python train.py --n_layer=8 --d_model=256 --n_experts=16 --experts_per_token=4 --d_expert=96 --d_shared_expert=0 --activation="swiglu" --moe_layers=[0, 1, 2, 3, 4, 5, 6, 7] --router_score="softmax" --normalize_top_k=false --routed_scale=1.0 --balance_loss=0.00294 --balance_bias=false --router_z_loss=0.001 --n_groups=4 --groups_per_token=3 --init_std_router=0.0121 --lr_router=0.000499 --n_head=2 --n_kv_head=1 --head_dim=128 --vocab_size=2048 --norm="rmsnorm" --norm_place="pre" --norm_eps=1e-06 --positions="rope" --rope_base=10000.0 --rope_fraction=1.0 --qk_norm=true --attn_scale=0.0884 --tie_embeddings=false --parallel_block=false --init="normal" --init_std_qkv=0.0298 --init_std_o=0.0298 --init_std_up=0.0298 --init_std_down=0.0 --optimizer="adamw" --lr=0.00194 --beta1=0.9 --beta2=0.99 --weight_decay=0.15 --lr_head=0.00813 --warmup_steps=591 --schedule="wsd" --decay_fraction=0.628 --decay_shape="pow" --final_lr_fraction=0.1 --batch_tokens=[65536, 131072, 262144, 524288] --seq_len=256 --doc_mask=false --train_tokens=850400000 --steps=3989 --dataset="wikipedia_en"
Below are experts of layer 3 (counted from 0) of a mixture-of-experts language model. Rows are named router (the router's row for the expert), gate (a neuron's input weights, with its number), up (a neuron's input weights, with its number) and show model dimensions 0-255. Each number is 500 + 25 x the weight over its row's rms, rounded and kept within 0 to 999. Numbers have three digits each.
Before each expert's rows: "comes after" lists some tokens at least twice as common just before its tokens as in all text; "mostly gets" lists some tokens that are sent to it at least half of the time. This comes from a sample of Wikipedia text that the model never trained on. Tokens count by the router's weight.

# expert 8
comes after: " |", "S", " I", "A", " of", "C"
mostly gets: " the", " The", "===", " his", "==", "The"
router:473488523494483520532490525509545515521522460481519517472456522509477510520526467550460454500508531480490461507493509506533482459491569511472474521492489501458497496480521473477517503478533504488453531494500477535499539476513472501501474527516520477525467466515524526485511500490505469555462487460506485505542528469505495543483503522481484533527468551535501510541493486507471490492485471476510520517528482477542498500468450521501550500499488479506479545549524535465496468465506486528466499517463466510518519513460531500527455498506530536478472476510531520490487498497520536492511506514494518483463530485523503475527550502516442519520485502473480513448509526501520478478503489480464472512440498494500515523480468516508473482509492468458517490520483468530522513531509530
gate0:513508478494450515487493549477546537501521491500463492455444475499517463494519474487510485529507460500472478475484466501517438497512519487477514490499520480466486531522504497495521531494498477526521532499469501484552492512505504450481469477521459490470505512488522466506568483506494503494514498497459482542474543478534520498494471514533460498485528530525484468505527493463512485501520477547468497509478482457498488555484521524453520477517524473468479540489522524522485490534509515482498504498508493563494526492485517490509456515495506534516511518478507490507556535525454472482516493482507503453465536435544502473478502493501460499505534498509490507511531466512512493520520475543500507552461500507502474519479511515499459506529516485515521495504479492485511529503491588
up0:486530523489480472502574530475515477474529486560512486527489497484540505551500453498514507497517534491503442532457515491515539527490507498469511465456478497480531547482511534522506466495511489511500471464439535545514482497513498501463515555530493501493487462488484510529520479476527465502476513434521470497490535488526464517509514565488489490488522489473477497540484514453523476504527498486518560502514516499492509500513507546528492518481496519502502492475496500538503514491473531471517498515504494483529490510474561490510475549534490511515502534515499527489514510501469488491522471509496498491482521468496451504498501478483482535466542499502485479525515499467571461519475492489476516538477516507490503497498491506524546456540519487486496533517533530471484500532461532
gate1:513459518499504532505486463495505463468513479481508533500496466490507502504495521521510476494506492463514512487531520517501535479486518550470502521479502501511523544505482502501526503481513550475500525520496508537507531480479454488503462532541476500521498490528552528500496526483477441521512531525506492528502543476534496492484497514501524530525472483528507505452506472496473498501465541509556466500480511529518557521514490493513521533504494544532439487467523533494488484519484523530502478457481441503455523488499513498506486458477471461500501522523434516483481498480535530466527508480484473463469502451458486495468510485504496525436464501478474514490466554510500448465485513513473506500475470483474498525527475496530469504505498475508468498531461499520485515548471465
up1:479513496537485509506532501486477516498501513516495519521477519476475517522501484492480521521449494502491507519511519494493491509529532487561506485493511509521484484522506481510484502506481528488518509487527469501471495508527503476499507500494466492496529497485491521551529506511485507530416496474513453509561467495492474545522499457474486482478487525486476516545499513503511472492481503392441519492489516510482493539451484467504511489544495524510498514477525503496480495448484481481514537490504524512488439494471468463506490476488484508517499479460526492512512459512506485488446503495476493495511519530507525489521516537507505460501506522467502515527508525476524505500533488475534513517509495475491513474496509517491505446519526464413529537496530509488591521462431505
gate2:537477507430475489530515526487483525459499468514509477549482451511529477508527482528490476481520510504463513501516476526475479490524514488503512452493505481492513493474509488454502484510489492486496523521503513535485481503504538494450498491481481493493527437530488456495523526494505537490493493475515491499506568516516491491461506485513550504511495534508500515545487513557514512516528522517481519469510522460509485512525546516504525532489447477486532532524519497484522500473477513509477497488518489470469498511513515526521451472561525525491521503511531500492527538485452488508491482477555511522493504517479554483514505443487482454556515480497481478513478472490524486496519509524500507487536500523487470463521495485512579487535469548484523479531513511478475481540454458
up2:515499502480489534486511531485451491518493538512509521469514449510548502519453483508515496492515475516487495440532551475464510502468536518516523514533499507446496506458507471565516502524553489514522480444472554506511479506483493490510518478532479507507498481510477482468526490441553472527504497529510502481504513522496530471554545466475491541512517458492499489502487502470534504513526541488504526483554525498561542489459473511516515542509499527522560450513517511482519483546490495500483524487503501455481497490510465496506474504527468469494519506509464492496525467484514468469521499474482493494512488496500451537484446487497509504468528496517476482476483522465538519488520468472530512523477505509497485445485495491490484483508485483514484526496541513512463507515504520
gate3:478531504500464529551506528530474510501464511494557490487477483447523498473526500488515473496457472462484494478500562487482457478511519432518471514492516483515494523496508502503507477511480538550520529488485519527487517513506533502519522521553483501491495506557496529490518555488520493492555500498509490491508543525523552492502531496495466528495474495529464493557510508458498526519483541525544448473465519481490517518507423516498495498455486532493509490516517507489496504475522491502488503486482494473485461508532547508451478540490490501525498510504521550513498486510499509513488573500462476483492480482527519500488495543513526521528491468470459467499505520495539495497545503478531449503512481528461493526487513508505512527512494500562493510468482481508520508512525512
up3:492508501534532513436512490515490494509535469502475510511538512473498541506456508549538488496507479489484521468505441517492529528512520495481525497476515479431450471478520511567499514471464516486528470477499498521512489563492502479489513475523503521511514500486492482478494552507510503490482485481489504542498492509503476503483450473473510510533496521469491422499491500534519468499487523444474521489515488513524514496463495443492471487501491502481530494527492534530503482500497484526563501515526488531483517500491501518508508505444520519545483529490473507519514483539440509514507499493492491487496539515535487514520485516511461513500514504504513473514476448502491532469472489563554531509522548535505519522488456460510451496478492507537499504489541490491482512514498555